From a checkpoint of a small mixture-of-experts model trained on Wikipedia: width 448.
Below are experts of layer 8 (counted from 0) of a mixture-of-experts language model. Rows are named router (the router's row for the expert), gate (a neuron's input weights, with its number), up (a neuron's input weights, with its number) and show model dimensions 256-319. Each number is 128 + 24 x the weight over its row's rms, rounded and kept within 0 to 255. Numbers have three digits each.
After each expert's rows: "gets" lists some tokens that make up at least twice as much of what it gets as of all text. This comes from a sample of Wikipedia text that the model never trained on. Tokens count by the router's weight.

# expert 20
router:167177162149155092115129109107123138170111127102082136106165170156132132088140136124156119147125162136116167140141119120156086154134125072073144153149139129167159182134115120147132099112140132
gate3:088153151151161117132109104102091135142102126152116148099152158175140148141078132131153158156085197097183165108153094088113125105106104129096156117132175112136095115133122119137172125159131145
up3:124142131163176098124119078147083120103089129133132171100137154185136149134093149135151138145101140126176160104148120100096117127125114126120163115093132105131094124130122141145160095179147146
gate4:130152114107100127110127127136160158092127161143131130172210144109065151137118106108146103165093129104101123121128125110161088123129151074144101092143112127115178106159093107106095124066106153
up4:112152133109119140083128132114161171112134160129132094163188144142064144120131124108150148161105130117091125147105099102159090139130141053131099093125122128134156135142128151094109075109104127
gate5:143152110122163155113130122125144115134101138126138094116175144166130121078140110132132127103112143117103126139165091140140082143109128126102152147164132126130134135183133149089148144164154127
up5:145142119146134136123114121143124124143127142113128082116173125142148108101119110108131155094089129098095131143154100111145062162108125127120170119167126120119120135167133160114136139172136144
gate6:117086191126134107087181103106159119139093170071129138134132111163109111139126106128172144118125142152142143119150069074125138144146084123108101147166138113123156151127115160086132082128122170
up6:122108190130135123125165111100134087122116149093165144117143118160096121145142107099173153101128130160147158150173086101134116173151098112121129154180160140131158151137130146112137109138109172
gate7:152151117114154106128061121158095065126126092101129127147152114160105146106097126128153152138110122114183147145139129132151154121104141095161159148124140093084130128169115124139134092128169161
up7:156157088093151106116089133154128075116140104091157126127145102177114176112073148113160143117144125143170165151122157123128157140092156089161147145126129091093125123168122125172130119124154152
gate8:143151111164116071123125095120124185132142100087146146116152128162107129134131109124153120151129120156136191131131121126107100113151105092109145162122134096118146173166148122144155082097142145
up8:115162116156109111144113159127168124141154133111137129124164113124130142130138115126143133122153097140114154144132145106143078131168118113082116163142155079139121141165145119155128096073128132
gate9:129158171151113128067130088088140109082123112120114135090160105128113128138116110106119153156112159107125185160154111143145135117148143111111114128156120146123132083142102085121096166157115115
up9:119136176160137135079144114098157113116117147141091099092167098122123135124104091113157163149113153111103185169156128154127126121116148130119139130140126145135140090134104067114099187172141127
gate10:132140131070128150108182163154099120124141122127138081170135115166151133182165132142125106116121149131136125140141082131131138104084087099145138194098148162147165157149112163167140121114112094
up10:116131149082123132110167154140122137134151112117156081185160139157158143194173124125128139084149144113136123119146088147130149103090127134141139164123151165121168169132135159167132112113106110
gate11:172100151106109114120099175081108123113098134113110120115152131122147091096127130145137164137147138113112100157173128111117110139152102093137170124156124130147176144138126131107123137132103141
up11:171137143089126129134109160095086160127104103114123129083153127121149099083123166150134131125136150085113123131194115113110111137149138104115182146128098130171180183136159169122130127127133154
gate12:116170137125142135119146140113140121166177069149159149181109156132128114149169177141137141110145135066126162112102137128127084126113162087125166127135139129120114173132135128128114096126142102
up12:106197118106116135133150152133142092148147091130143139145095145139080117162144160150121129126160145105122132115098099126136103098133100089163145142126142107098129160123132158137155106104160129
gate13:126166133114123102160103125100098122139124137100120110122130133202163095096117158102141118159092134106087127149111127126126134152097115105090128114119107094166138145128167149094121096125129152
up13:126161118112104068125120116126110144151143120099117126120131130196158121111150172103132137151127135104094143130085140139118117114092132121139098120144102082167117172128175162105146105103166174
gate14:127161128118117135124136096180095136177164117126122089162133136174121133119166120128160130130143158093080109142136146101156124102123170079108107132141118118118144171103106121126127139081153129
up14:130154112106128151134132102123092123169142108123110108132157128155097156120185122119182140142152150128103114124147133132159152139113155102109110156136136121089161144099111135084122138075145130
gate15:114155191064154149121153077133144140118127105089105166085167117171111111139146112098118129143073126158127168134148141126156161148103127167153174152145125111127083147133138112113120138132157106
up15:126152145075128134143139107163148127134128104122099150110160137186137107112161123094143118131083123156165180144159144136130158115084123181142158150144117140157065172154145099111157148135141102
gate16:071139150170130116130107092137130157121139138140141120097103114142125138128136126139140177143149096091147089149137112126087103135144136130141146116130120141144114106135122155147110094115140136
up16:098138122167134112118138086104126158133152152149148121064071153131167099095129152146087145106135085089147110110134096113104092146139081098143106119148103133144125128150101149082090099104119159
gate17:112121105144153132123136141169154106148142156087123139131140124133115120136098097133113163125111100113094165108135107114167088138068119158095113129122138125140139137139155126110175150115136121
up17:114154091137137128117129117167155124171144146068158142096148106124105107128117118120120143143109097106111158117120123123195097106128135156096108145119143105169129165127131113109129159130136162
gate18:112124135125146094195146136121130159152109118102155123080133119100128143135166135137069138160115145141098124088122136081101128184148167141130113145138109107131118184135129123124164142143199134
up18:111125124165182090154159133138130127151090097138125105073128107119134139104146145134099150155129135133089116112098150095095118153157161147160122146140132096124142166157120118129128160135196163
gets: " the", " and", " a", " The", "'s", " his"

# expert 21
router:120123150181175102117160106096113118140086122101160117121138176121140140126139127175117181124116140102130123127136140108174126135086132112156140117132139167169154137123077145126112117113140127
gate3:130120146123148130095146121107123106140145121115150123157119104172139141126148128111164119133103144091125163175157124171113126133134084128109108134107142123083125112154125128175095140127131136
up3:094102123104125106095116140116129120141154125142129137149115086165127143131147149121167111129109115100143139152169133174119153132155095149122102115092163093088115111176112122143099146127106128
gate4:096089147141132120183103106181147110139114152158111154108177157161121169088147115113110116105133127141111132174131134152117137154114127112101129131147130120137117128155101159110109119145115112
up4:093111126180151102136127105170102116134107152151116144112136145141112167125140123130120156110139129132106170140103139156129168123089118102129101104170112132151133149181098143099113154132141125
gate5:147183144127119137156101133119181125135129111118117140137114151145144133146103086125105173157116082125113142134145131121150132133129167127121150125141123131098157099147157111124114104116127123
up5:131187166111116138159138158103188103144113115122142143142104150145143120137092091130124173156116107125109128155153119120136128119089147132137155142150129156111153115156146095114112117138091106
gate6:128104108136141142118101160129136197101140154134143147125140116151120159167111132162123153163110133132120136111125145149135123113095140093147163090123167144139165089132136134109198149134107145
up6:133119129147104121131143130111142176105132165154181146140150134185143159139122165122125143147098144132096104119114155180129129130059164100135145086115169134134161078109158153138133159113107144
gate7:152133145156134152152147125116135127161110143121135064111126132199136154181130145153113160132152158137114185122137130146160099162149139121103081113104120141168127137131099087118128118148142104
up7:169129158168128145148121113093161123129135162124156053124169147162150145149145144166117170139150175153141182136128124140117100151143140106097094105131121158125135148154093069130107107141125097
gate8:132117124124142158116180128130096114163102133181142098079153112080141106115104111156114148142112107112087148134116117099095135133124114105122085106149112126152168172083151121125108141124126130
up8:151111105146134167109146127140101100169115117143120114109140122109157115103099150141133139138098138087095156120126125103108135133122125092113091108153090171119141159085172108122124127131118124
gate9:122110121146129120127083176100128119120120141098186124154112116157164166113166137119123127158102125125091118097140127141103106144159118164115144110141145175119114170134145113172103107142090100
up9:153120124138118126134074153125139107104108126107189115137100125163149170111172156130139128156091148128112112093149099154118125132105108158119126101134169168106155137108139133173106118156113123
gate10:139125114122132158124126126119111128085170102133120109101103126167105148114146129165141155180111129150172112084123122136066096125058156150139158148111169153142128152080141125107126116127095119
up10:136122140121109169093137120093106143098163128138135121146109144147087123114171162127137161156134127128135077102141106129106097120077129148160156107114132133117115157084106135125112103101125095
gate11:112086155179177130151122127133106158101104123155137108136106151117105155133122174128084125132108108124130119115108124122160155151134104111134138125146149130111125124133103097096093142104111115
up11:131082151190196122145117134112130162124083120124109149129105162130113130153129155157143128116081088137163112086096110109159139134134082107137154133171167136115148121138114092101108136112102131
gate12:106136148130133087143129121106115086204133169145121106119081114121099129149104127148129162113146140147156103122121115092137107171128130152147134138116165149079122093105115112168100165141108074
up12:110147158131112128120141107117118093161140170160128120120112110142090134184102112145129173086141177129133113118142130119131121162114120148136156129129172153125124112104116134156107147163116055
gate13:119122094092084133113154125125110131156153158173143141170159170160126155122066092108146153138123122169099144134126105176153080143116136110148133119154145105135161108137080151142084119118114139
up13:117107093114082136089155080128131143144138198158133137166133156168113119112074087145168172129108132145128135128150112183177077113145123083154143120132148127114164098124087171157087121119121116
gate14:116122126156154117062110127105158115131144146116136123087071126108135165144110120144154130147113123068142124132137131139142156121097100116104127101146156115141143114134103138148070086115123132
up14:115113118141143115082099132109156115119143152132121119096071116107157165150093140141145130141124125080123124115128124135135176137125112096110134113173152127137128109154129135136089093101143140
gate15:092143142092104099131129067114102135090117099137139144121187135129141174147097119169113105134159144144114165106197136146121129130159090142118129129141100173126151121148092152127138118154177148
up15:096133137123084112149150092145133104092110104121149195138181113102154173137127119145095113121117149136106139141180123138133146121143086141136147127147125158101169134151113121152145094181166144
gate16:108115100124083125125130135077152124126189142108134122168154088123123162134138130152150116128128126124143117182106129138164124111107130136119121150111103102112114153176115113114155106088137137
up16:108103122116112133085119141079149163122181131098126116148160110121138151154131137136133121114121153149147119163083133133156117127103126152133119158108121135138134162171106089109176112095120145
gate17:107161093125116148140073110126110120129122116169123108131153121125128098141158132129131153098159114117120155111156163144128119139151113145179159158135139093164105155137153111129110106120137147
up17:120173075136124153137068113105107123119110086155125106138141121136124082143163139154072155103178113121137163127121139122113134173158095168153150135137151092138118166151138139144090112112098141
gate18:095173198150136083166095137107122142107149111090135125140154181121145124093134141105094125118112144142106112134153112119123127127128149114143096114095146105137097129115071152124175101141126088
up18:129129195141125082156128130096104161117133119104152095141126183129151127095131150114128147108125144144084103135131124139096124144116163105144059133123116106139126118122059132145152091100117091
gets: "\n", ".", "==", "s.", "===", "\""

# expert 10
router:102133134165135140141120095109172135165101141134111126084109136141147139155168127134096165167137148127103146161117124143134130141155143111098169166098140132131139132122104153144162132088164156
gate3:119152116133135113106105103111109143117114117111174124108097129149155109106138124073105103117157084137104135144114108130143137134171127144127184136112159173087133160182101144128141117136114132
up3:143133120103147122084097099131080133114113101122165125116105127163154135112157131103087107117159074137121168156134079133153117166146129116134176140140163143109122128180102148123150136143144146
gate4:160135172161157135115129134097097100139125146113119148139114148134165108144126130089085141121097120124111125105113128105112132161118138100138131146135133125120133142104128101106102117132152110
up4:125118113119141104104107109079157143175136118157090128115109124106135112154132158136122130140082128132117124159146112139117079139132149137118117142103140110130120079129106171148144114140144104
gate5:108137125134152111080104156126106149136082145120113168117127090113147154117127124188133139142109072151155120153122135127128134135118095125139103120109133127109130122119158109101137113142145111
up5:137158133129125101093096137130099131132112155163125161130144089094127168127119111187184124149130085131160129150129125135135153131128106097143130140097121120105134138113153110116148111122117131
gate6:033137143123134122138147103122153115115085149103148165107128107132151127100133170159172084091133130106132165162152164130117131089133101108141108150131137125138093113163114114126144095136158164
up6:048136157138143115143151117132132117129126177145154159093116099154159131134123139134157125159115128107123174085108110138081121142122106123125062130132122114122118138159107126103132128132161162
gate7:113167127127131102119108108131149129109140112083123128118141103123141117120150146119152077137125116157123141121107149128156135123134143169125167154082149099111155113163158102135114142139119137
up7:117155134128120131120147115118143134091110133055130136129122109110145131104161154133143097135116125148107157087113134127145149127137118177142166140075126102116161098163146111101116172102117152
gate8:114142127101093148113139100083131136122121156119140121121118104170107133134072120148061151099155116169142132114166125149107105121143127140130099183124129123108098161125135159171156118107136159
up8:126130143107093144133142124080126144113116160121138124132087086186104128146069111162071149106116102183136138127145148142126081106136130157113130168125107131109104107141115182141157102139125159
gate9:131082162096173140137123164105138112132104179128082154163114120137150139143107138106141181054140133124145117178144114118140112115105147159071098141113090097129145157127118140098098100151116139
up9:148100144117170108113081129111115139146090146104089131187119114121137149154131132157174190050115170124144094146122128119141130107095165169091081151115097095137125175122084114101118106163101110
gate10:123145114119114122122145112116136181101178138110105121120135108148134140117129119144135083114091178135163167138122137119104137108152152127110119125148151160161129155112116100143113147113153176
up10:107136126121137121132135112101146193116147160110110126113127100174131151127121102130145074122082156115125135166115146115083109116136122135100108112131165155154153148099094084136105143115176148
gate11:120129144128120082118147125111157125126091180124106137135097106156141158126125101135081148157112143133115140141171113142130145117095141105117102151159117205095124142137098133119132127104154166
up11:142132154111150124134150152112140120132093183117095135147105117135140169138151081137072170149118140132123150126174130128150159115103121083143091157134129183111116139167086123138141113106143140
gate12:064167143150146131153081132096142127117159139123120096109113111128141127153119152140115112150146129084126149129129115105119124091140160106133105128143135161120156100129152109131121127125149164
up12:103128128141186161123091095091126121118151132103123096092137121161169130150115144134109119134137137103103142138121127098128125104118157098148098152121117178151146095144165096127096116138161177
gate13:114091149131109141103106134138163099130128131094141099161100123111099126135130132102114131129123159063102139162134151082154101119126130118067132162133113081130129155121105123088121146125156149
up13:131102128137096137070116143138176112116119125072132115168111130120103139119128126078138111121109147095113138141156137101140121113116111094097140147139119105137136132138116144078121130151128177
gate14:112099143123121097109151113103161126127128136132133109134126118153143105137133149190080125150131105084114117170132124098145114149139123144159176113128112134125126147097097110149120117070125123
up14:121096161135123117118132106098157111132111146116152129126152129162110087144127162180093130175080127116135099167142141081147143137135129140163157126124120095120123133114120104146117119121133144
gate15:080141071137139089107096156141153106140076220126117162157107136133125128123117147120101095128113141151154161101118155139079145144106128092146170129150144093098090144111118135122171094100107110
up15:094171093134153109130104165132151089145110192130109162164109119148106127112154152109135107126113140165124134102135170127095160164119133067141173145127171080099116145130120155122160120118127101
gate16:123144160145123135159124163125164149160142081074116131152131119161120084125120137113164111158111115117092147138145126136115125114116187121150148086139119111179131148136157129109100168136156162
up16:132151137122141127160122163119169162141124096103103154158112118151147087120152160108162121159107099138099124142137148139115159135097183169150139105146132089144137124135149131101126170129143160
gate17:080106127173123118122138146177168108097071099126143094111146081111162146128154134141076156124114176111124106135137092125105187134093109107094114129148148108171141119120101154120167090135116113
up17:068130094148092138133118142179161105116062127121137103112130080133193130135130135136092166145095160105136122125101111149130194104124120142089134164145148130171121117125104147149174110156099142
gate18:113108094123114132106139153124150079108108119130178139132140169134111105063091178126135091144086125111100111121127140116140141117093151115168110162153130107138138140148088161162098138136094081
up18:129127117127112120124110142111125109118127124110170109117104143110096136059098173151144109146084142124125122119129124087128138104102150113140119156156126117127128147106100167151106156134134078
gets: " |", "|", ";", ":", " /", " –"

# expert 18
router:157127133128128069131095082133135139127109146070094151079143154153161169115128132112098137143123130107142107163065129156158136119121155121166195163124106119102117146137109140147105103081128130
gate3:115100118136145126139075116130152144131168166144096097136125138083114128151103093151136118125131071074136103172143152069143153147077135081108164151138122135107120136134154140128140115068141186
up3:112088140112162139152077126138134117106152167126109130146129129093107140129109088156144117087110065099133111156149159083154161148078125086120155116137125121128128183131156158131123107088129192
gate4:143129127144116169139130150127113099059125153146098155112144139096148128181137120109138083133128139129137129146164134156180157123136095113161138128159116108140113133148144149122088147136147191
up4:143178135120108174100153142151145114080136148122099142143131160109143117169125112100126059157117143102130126136132165144118145141144123113141160123163130135144111101144118124124102158131164182
gate5:139148145127184163138118122137109122101110116136109127166118119110126114138084136159095171147113135079102106098133159154136141122146113144127120152116106136097103164144085140142126115157118128
up5:113141131144142136124090158118100106069130122116089130138092106099114126144078111155098180117124145104140137133166117147142127158152121142135124141122113118101116149136084149116142150151122138
gate6:093134096131104135050132123133126144159101134102139106064110183134115156098163135138137116134109152090120102149138110133152180110089138139172141090168127147126122133111148137128136113147127142
up6:109118114114115137066110133133101144150116128081132103128106162100128105103169141111146073104109147081159132134145151113121157104109116098165171130169130142126119095093158149133156095158121151
gate7:129108166151122134145107129127133096148135101121124156107141151153097131147123111151130132171125161132076153164134118138146129133072166093114083145119131126139121101129129132126161155103126148
up7:124160148142151094149114130099130108134138109120120166118145147146130135152138128108119095151156156130121147138148117167096145095102156099127102127096107109128114118112115149121123151134093142
gate8:110105070174132156149097126130140157121134117077103152129103143148153137122119176144103156135133150110138133148096124145124100126125136140149096150131173140088131119127118139100089153147161101
up8:101119082127116140131087115135161158135116116120087134123111144134119133108153194107122109080138174116117139138099140138135124147117139137132135139143171151082161153142124084116104160106131146
gate9:146142109132123066183064145157049117145136127108127140104120089148162104101107125122133148174130118147159152144127144125142141133160123118154153176148134147132109158104088113146108127134135134
up9:149100097168117067149082138136088128155103109130111132144113128144148103129116142128135123138111150166151154105108142129140152135168104101140149181147140119145109174118090118160110127141118134
gate10:128080126100096148095127170155165129138146154105115136138145122123116149111159130136127108119094114119144122138149161099157135105113204182116149097144104137153127110111095150130124138080123112
up10:132098148097126154103138135149153126115156151043121110120158110119088136143166136125131119098087131104143120122123151110141135119116174130108135125154137114143112087130105149153116125094135099
gate11:170113125092109126078112063117136151094108195110100107123142131136128140124167119140102142174130149149150093177125163127155127119124103142101132133135146103128076114139160124158149139101129138
up11:165114121120132122107094062127147166114115168085126133117154107114145175144151101126119163172124146125146137147159160125142137104121121123120142149140146113130111101133149117126130128098119112
gate12:087093101107045105148109113124150115124098129093078135117137081166144128113151163139106150155117123122116113185114154154105094057111139113116090126131102143144100129114135127120104156133110119
up12:113082121111062126146141111098159103125070140078091131109166122147147151112129149102126138147150129143125150171175132141115117103115130136115111115135098157112104150084105114119084152118099115
gate13:128153097130112105123137129147082150093136157109125115158148160145111137164135121120108130100111094102126119134129128153104123122115151109075130123139113113113130114105125098140150147121126103
up13:110155119094100116095148140143106145125126143088130109145134160135108125153161131133118111123104062089128105125114122171107120104109146153091147135119099125112120098095121140174120130142127143
gate14:098132174158124088194123129097103110060111161140155145140157175128122113108114123103096142140105083088097114144135129121132131142127143151121143120069124142112161141127113135146134121103147125
up14:092132141113127067177115126122121126073122151119142130143171166110140105121122133124087136121123085069096124143125126122143154160139167167127159118089127131133159131126104107156135126099171105
gate15:110138128131121151147104099077148084129129194107106117116162129158124135165094156103128138165067112117184072123146121139137129168152130133157108148158128119110154120121118132130161116133096133
up15:113128126134100141153111157130172090114120156105090104107158084169117136180079147113148139178071081126164097100146127162169127123157121096144144103139118106109136114109145159132115110136111140
gate16:132110153113115144138119125140128125153121159167122097122137159111102095146117128106091153128143149152143101108152114119090130162136117144141151152168144136093141108136129102092142132131111103
up16:147111140117104139112135116133128115174153143161122099119155129108114104136130125137111147127136152139119086133121117118071127146119136169138143161138128129129161117137159121103125157131112125
gate17:150105128124187138117115171097139119151119136154120127162140107175144134075100143122115152120135134140121102142092151162117113130173130163132146177137158139120123113111118125189130139145128131
up17:136112145108146145155111188084154132109132125161151132128138134177137148112114133123137158100135103154157107113096134170124094138154106158144155149137183119117095116135140106184136150134100117
gate18:125119142099151130130153132127118103125136125102135101087148098126111132107135164126116176135158082133100091090175135132104103166138125136134131176179119092129122141105119130129166170139115112
up18:127107141076140124081149123120135112118155114105142105076168129138114096076133125121092144136153102121114082085151118119131107146152157133124165148165101102135152151094124162135155132154133140
gets: " to", " was", " is", " in", " as", " by"

# expert 12
router:141141147141114086116144073110162188150143110100104125089152154139142123079140143144121094154134141125185161125123159158135139149113142119111161175139106141144179157134097113150128114127113124
gate3:158152161143133121107127138114155152137102137136129120130139140146136128118092134172169168162129108112175158127107143128144109129138186156108173115096119137090142145115111152118141114152120125
up3:151143145126122106093128128101138149154108108115142137129125123131130123105080135123174153163099136113153125130144156137147107126119174142090150150097127130119152161120088145124132145167096097
gate4:143114165117144106137138123156134120171150108120146107133142136114077110146115165105130138117103118107139155137135158144112128143111116147141105139087135157106126140163098118123166141135158144
up4:124119169110161094122151140174135094165142075104124119105139135097074106131095177101123141122091117111147149133142166168138109147111122150166124173104157143109138136140112111130166124127173132
gate5:099072131138132150118152133153120134151117119138153126120137159112114113090147115156113083134155115126144075135125160112128111116169109147166152095180123084110130138115169150150188159136133095
up5:112102131123123114108142113119088124153113145149112140132132182086139139088127103115114110127136144153120092101108166143140123140192102148159154114139125080109094132123172154129159160123159111
gate6:131117155134135107124149176093168105145078182117124142143126122158110160102106138092130127152127123125123150144086112149129114156131145125109157153086139190097132141129148138168101144133129074
up6:141094126137174139146152183112171120131107156120110135143099133183092170109118128096122129151127146126101124139095108131108109134150135112094182151127106177086137115126155146168115166116106106
gate7:132116091069128153080134141131139143163131088107130111134113129130134124146091122091098128117085091097179126071134094104104121123144143103095150151121104182144155130142120128121097085096182151
up7:139130129092114158100152160121161137138147092098111107135082138122142112159088137118097125113106082101162137077124112107119130133107133132105156147111116143160127132158118117125083101100190132
gate8:145096116114134117135112149165092135093139149119120137096130145133117097112148120122102128154142148138142123119133123192106117137125093162131156136160122123101157105117110148176136112097124122
up8:165079113104124132135121120164108164088144131127100094087111146122088104071183140137112135139127121109142120124133131147143144149128092146134149146178138162099156105106083130178107119132119125
gate9:133148103099113147115128101136109153108141106111131097112149080148168129143130149130181143106140161126152126140094101141102140144130166142132102143098131125111160133115171113117184099138172161
up9:171137111107112142120114105118133168120158119094146102117129083150156126133144148110166139086140148121133130134096118130106145137117152130145093142120108126133146149119164136139156099123152180
gate10:064108149167126150146157111107119133141131152123176198162105145102159127139135109122133114119126128117155122140136130143110127149145102134124109143131125142074101097127067124140138138080114111
up10:092104144137110153118111103057132151156144150131179178121100153134167106139151120124126129148104135135140104140135115127139130139115105119135128140167114113104140103199112108152142117113107137
gate11:116105125145137079102133144129133190140098122115105121137132164206158100152110162159135098153119101132200137158110137098138152169092123146139118126129118152172113131120102156144124127111110121
up11:120123120176114120132118114139147159119115146106098148112145160193153108153143175122153107169108116116209149162155131090136156161120124137135120146145112134192134144142122149132108110103123134
gate12:128146151120113103136138157145140141122132107086081124141134174123103148124139130153127113115121109130074133143091125113102114145193140125114085156089159151091129126120105157128222128130170146
up12:159165137133092129131117146175146169131150148083089133133142164160129102104163133154108108145143132132101136125132129119069081152167102120113094133117150149123147126155132133141170138147154113
gate13:139128118095141116144134085119090127120127076151101136188125091124118146142111133120169146106121142128127143144096105142156062128119089115071158102143148102122091190138103138102118091126135116
up13:116133115110135111156142083120081142106147087162135133180112102118121129136127121129165154114114144130100131151095126152153058108106084107092134117109152116116114185121108111118143083126142107
gate14:159156149139127138100131098115142165119131111124162161109159164148114159085150121106139120117095173099185144112093156141137139135118091103151155117142124130120117102116116136119127147109138085
up14:161120153138127144140139088119110195146129106134140161131130171114124177107136118090165098105104143093177144109124172144144106110134108085153131120157123148093121106122114157086105131102149096
gate15:102172123112156102132099111122097148127145088120098161113134153162142146117123094083167121137146131118155118114106138134160180136126124129093129134143140118102144110123155116108132123109128116
up15:106167133140158090122117122113101154107149062081096171134167158145152136126137115121131123168159149086170119114123139122161181107152136108100148123129118126124141131144159118147171127099149137
gate16:138158123119105106111141101115144160105137127123118105090110137171151108131138073118099118143105138151094133092117136152146126132153086158128126174135114151104152147110134163153104120119130130
up16:139161137101090116094128097116139133107115122104103107116120154173136113115109071132107139150102132180119135102130149151131191139118098177131130175141113134076127129100125162145107149119146125
gate17:150102125115118116079130136164143148174166181133114167136118107135143127127121100090136113087138133117124148153105139129117146104135085137156151090113146124110104145154084129156143107134109117
up17:148109093126127126075127111145125133178157146122142165136132150134166146118155122088129081110141135120138150141110130130121145099141100135112144127129167125134125146152108126195142128119119101
gate18:160098116156092136153146155138118121129124112114104138134146157120158132110162135155132121158151080127169121134113097107124103091147139175130154136127110117110159099166091131146172138097123095
up18:146076101144116131148159136149144128123141095126105136138152125116176136125141103115129125137156099163153135145120119108105095113152123128132185123134099102141183119142101157122171151105121084
gets: " the", " a", " The", "'s", " his", "The"

# expert 1
router:128146152131150102107165109113143134155094130133114105110163169099122137135145113150106159105129144129083150176150136107147122102149129084092153149128134117141140112138108177162111133095161140
gate3:124139139107160094123174096121130117107113105141148141132148132146139169141112089154085140134104135151104095131141108150117094175114142098095076167117137149103155150125094141141169120151106145
up3:119113118117171083127146098163142131120090075135152148122098142159135162146115114147086150151107128148102090119145142127129101142115139121107082161129144157099136110125115137131156133122133135
gate4:125205185085164129123107116142136073162121152088123110108152099099144127193174111130116142146164139167104162102111157109170124099173184082151142145094121145198129150115154135133131114116137142
up4:120186199055144133141108098131147083141121146106100126095162108100147128158160110118108151128121142129124146135132143125152137091161146110130114169096120134184147142125123176105128115139151156
gate5:121083130130169157105139092154112151139125122130155153163119146174126157128155106146113116176125165133130136153130103168191094173134101113195100118085092089119140117153084141128070119136096115
up5:147109093147102124133143095125112164130117114128129130127146142163093152113170111165121112156152154124133139129149114167190106139124103094170086138089090077142164097133095133125068124144091134
gate6:147122123126186153103175112084124114179131110102125100070164151158137155149154152128150146121097096103131171128122122111123143133170141138124119119141108101150127182143126136130149125085112107
up6:140128118102168161103175111097116116164124127093113114101132156182138171131142135146152132122093116089156142119110133136121130126148112125136112129142096118145113178103122169146182108094099142
gate7:112102134135088091115113113142122138108069144146115130077201093147174140074118125146136123152064102124089108135123090100157109139130135082132121125099110096138112105138090126128079093145172141
up7:137105138143089107140124113126098130096088146136121111085193091154148147048135117144135115185063097157092115155139096126146087111137107104119129129115119102125134097144112136150103110138154157
gate8:164142188115119133126072154185113103111086116161120126138162156124136109152118133126141135100134120145110150121152128099150110162113136082144098135149111152139131093155123127143099120142163088
up8:114165158090113133141101155161154119111078116166117127155116148125114115155143103127098136130132105117089163121153145123127131175110168103171101151184117145125090127115135125134120109136162111
gate9:139140124150161107102138065202122143087109127161127128127136150131140136172144117133083112141121117167114118128145163119113150154136142096128171119122120141140160171134119121120116115079132137
up9:133136102132165107094132082173113138124107138167132123118126121115153133167151109123065130144142127158123134136149164115119143158135149084128158116114110147143143155161126114121148113092108152
gate10:139064145133149130118101115148085122101116164114106121112177106096140151118127097118122138153112120129108114117114129165144109123141174169182113138137102149134135133138133101164132152165148111
up10:118093133148153108127115120163116115117117108111106127112158095113135150118118130140110128148130156138098111126090121187120110093160194133157111136134085146122119116139102121174124180152119126
gate11:135094124105101150113089112107112158163121113113096091161120121136152144108112121149113167136112151113118131146124138096117129129113152109137117125111122119136128118151116135135166192123148100
up11:155100141113090119112101142139098154158133138114078097156115129135139148110115133150130184117135140129169145144136120108119131121111153124131124125116147111153085123163116109130157168097152118
gate12:147159143074156095074134115131157152123145105122100164125153143067146118085166115138147149163137091096114090146102174096126107127143179107115134184136112116140142099067130117170129151085110157
up12:116146159081127110103085150123137141136138100109139133128145147079130139112198140133151154179139125092090084144138164104144131123143132122109113169134090120134129100056114129191132151107137128
gate13:133127155166138125071147153125128136130121123166153122098136113166106106139144137143130130158142084131121139166122149097120105151139110110105136110103110124111125111118159129177124121150134126
up13:131146126171148137058136161120168150156141141160149132103125136151107127136116123145126099122116114159131125156132151085150091163134120074081162109121108124128119117102149100169092096149123114
gate14:142138184148138140128107085115122142157108129119162115114182133103135140173122120126151100135187128141207118115119134154098139137093096135131159108127115110108137159125143154158076111140120102
up14:114138201106129166113123083123127177128110139149158113108132136101125140191124107111143123164173111137197136127137140134102135114123076112143154141120146140068138128128110156159071119133117102
gate15:104125131117146151119139094112125149116114115140093129116132182135133167119099131098137140133161129135151143130083136159129175107144093112126157150138106126127182132121106143140115109124141121
up15:111142085126165147126147076123141152102108146154102117103106187137137130123101131115135144114154143136136131102092131131128155098132122130149173130164099132161162147139088128135085132121167112
gate16:152115132100133095131151133112128118120119173099111149121078140124126153146172172148138155142127100108134139176127131149089160147113093111137107141182144154155119098120143156140114089108132137
up16:143102149111116114100137151140109098125120157089156119112100109135116135129171177138114150132131120101142107183136121152099127143095101119148115118184108117149120084106139147118133122118156120
gate17:148159154133168094130123122075152172097147116114108149143141114123122174117140156144129125120152125104070118138118167141144104123092121155130153135098125139138180082129135146122137152091081128
up17:134136159140131150132139138088151174127131156129092137163146137148142179106153142114143104155169127106091139136134179124115141096116104133135137165103119128141173071163137149135144137100091129
gate18:146167102107164115153153132099120130155128122107140151099116140134099128106141102100106100144143101129116122150109101084172088096115128081079118135148097152087137109150129146122123113101102164
up18:113140140113157086126125128095150146160128137129154149081091135113119173118141117084098123144137137168128148139124101109171107083120155116102126126151130146106143121149117157132108122128100138
gets: "\n", "-", "|", "==", "===", "\n "